{
  "lr_router": 0.000404,
  "norm": "rmsnorm",
  "init_std_up": 0.0442,
  "lr_head": 0.00763
}
Below are experts of layer 5 (counted from 0) of a mixture-of-experts language model. Rows are named gate (a neuron's input weights, with its number), up (a neuron's input weights, with its number) and show model dimensions 0-127. Each number is 500 + 40 x the weight over its row's rms, rounded and kept within 0 to 999. Numbers have three digits each.
Before each expert's rows: a language model's description of what the expert responds to. This comes from a sample of Wikipedia text that the model never trained on.

# expert 29
What it handles: Month names in dates, especially in birth–death parentheses, plus units like km and ft, and bytes of non-Latin script such as Chinese characters.
gate1:462457480525468506486486508499532470523499561562528522500531512510545482461528478526440492532489526532528487504517390484483475417493558448564507440509474513487476539508463458510547537492479525437477520561566436524463506431515545482499446429430552458477425414545533534501448519469560489516500518433524487480531518474568519517554499587426576540510455509509452460557536445544450502549470
up1:497480468556470556524463479550485509509494575530535457601481467540488456516514492532499440537504471471530428528526548413464517481448530453514506513512466475519530538507466519533512451562507529530498511443539524456493512501531544481466562410570498552531444538456521546507496585426522571480512462391447454512446477463489500431525528492520424524511471494530442462569552515510509544559492

# expert 11
What it handles: Field names and colons in infobox and list layouts, such as Location:, Born:, Occupations:, Current champions, Result, and section headings.
gate2:469433527463488486474543558479455395514506540542522490518436509513409470576554516487454502582518508522419519519464475520551515519472479494556470496534430509511530481476494496557484477530482446527440503536452524509525451474529435545534457514491556449460487538498540486494466526546496479541531577468594551531532540496538507517470500472472594526529530547490517572539506516541407426450517
up2:494487519497462554586514475551545478483503515480502539532586485479490497457513461519520529472493482437503534481460549526463456450425529521396452514471535422480505484519527556561572541519490387495475507430524496489548564538461548513492502474527505518561515481470514519517560464424574497478475475504438482440476549413459497559554530536517485458474434435470500466483517445444475464496524

# expert 22
What it handles: Everyday nouns and verb stems after articles or possessives, often before a suffix, such as death, role, contact(s), link(ed).
gate2:484518607513561490491491597497510486401510541494484454487510525536489566440451456562518483506538461554552480442497493522483478548556496541481477506457522498508489481430462441492509522532515529412523531496487487474401521570476496473510526477454534558518488572505554496447421594468542449503518454511501536596564472504481522486500520539525517594470521484524471488549543553494522516474500
up2:472550503502476416434515514505495535515483486505460449528545506453445549467537476530564425502556413506486453518432509548416495460478505545506569517456543485517483462507536562569484482579495503525456512498466498591471577497524516513543589534463481484452467418538475556547556497531470483478466540419542486529524593468508505467498523500494556446477498582490563504487484473494500490519500

# expert 2
What it handles: Standalone number tokens in scores, dates, tables and coordinates, such as 15 in 15–4, 7 in 7:40, 11 in September 11.
gate0:477503535516438514480489425510548517490505507526510534475541469524479523440511521573544402474536523481460469512523534503531524555448548504437509534538430503475536551515472540367520518466485432503545440521514584492442490511509494482493445447507446519521475470499502451511583503470556479511482546495566556542623468509542530508482468465512483497518421542434505471459461495468540532457441
up0:516556548482477548547518441618501408483568462506511502499459495507496503459483532545533452534556483423525455478481517472585450493467465543403528513472462520402451495532457551444473514531515480484474550479462503508489472487561610519521475482481565508534500470482528478534507533477472497461421484446556461585540447479542496494470502531546484520481534479486539541478464484433516498558489

# expert 14
What it handles: Opening parentheses, en dashes, commas and periods inside numeric data, such as 145 PS (107 kW), 53–75, 139,731, (2009–2014).
gate0:480507508501477498480504516415429451479480532490495538509411489548528543466542505443479509444542529529438434455426562513500524484516558504592496456496488493505481491461472462528518445474529452479507466459568455498490525471410507522412553471504518535447473498468458450478520543532527511438492431494503531495520534555465498474544481515434544532589430526570517485474406468513517556441542
up0:524529542474458510607452459515517523528561507496503490498516519499497468518539534533459491492422532524525519489556458505503511505512478501422492507524525508509549543520484518379475550545548479571495518554508522462527482466524556468508423541517517426481532398502484525553509476557480511496529505479500563584552495441456477509439534518513530594409547546462453568494505509495504403520552

# expert 0
What it handles: Capitalized head nouns of proper names for institutions, events and places, such as University, League, Cup, School, Park, Championships.
gate1:498517466484498452463481509543487568507522478477565461518441426507519494489452506543444465554492564529460440484512520508528430520458571480408486459459551451464490540511483475513505477484513544416565418448540554514546544530539452550487508485511476529508540448507467478435461511499470461518569503523500515548459527490525551456469586445556482471487576502571460499473572431508454441485463
up1:512441442424534557462523457519505531476505381486539414459531460514433500513458491507502513578484457522449480507566482582500534464496519498478565426491483530479496500513461495469554453561499582477490558519502507524516556466497451549445539487534510531497473375539466556414512486502469511483561517481503534475452488492522507495553482496506541514440457471512463477484580499502464450550444

# expert 18
What it handles: Nouns and suffix pieces for professions, fields and activities, such as historian, professor, wrestler, music, government, philosophical.
gate2:559539502493545463490457508517452527441493512399533455489573487479567519507474454469460534524481507518460553538566448467474582504503524502558501401492526496514462496496549513463504535504536555524436582488461496525509390523449492480489459497547500530496451501510494530499477434568579517516540554448607499516520486468544404436556488547511504500505513498499484472495452429521527547483512
up2:460477539460487553443567447462491434454466469550512429510499500499504466442488567470506592479545520474538475425494532455556511568515513492518422550509550474562455475463419496549529438525495562488491443530464451531514489489459486567496531492563539470532500456460477505575529509505471420490586575494532464503547533523529559556482493508459508447504488492516487493491570579467477478503532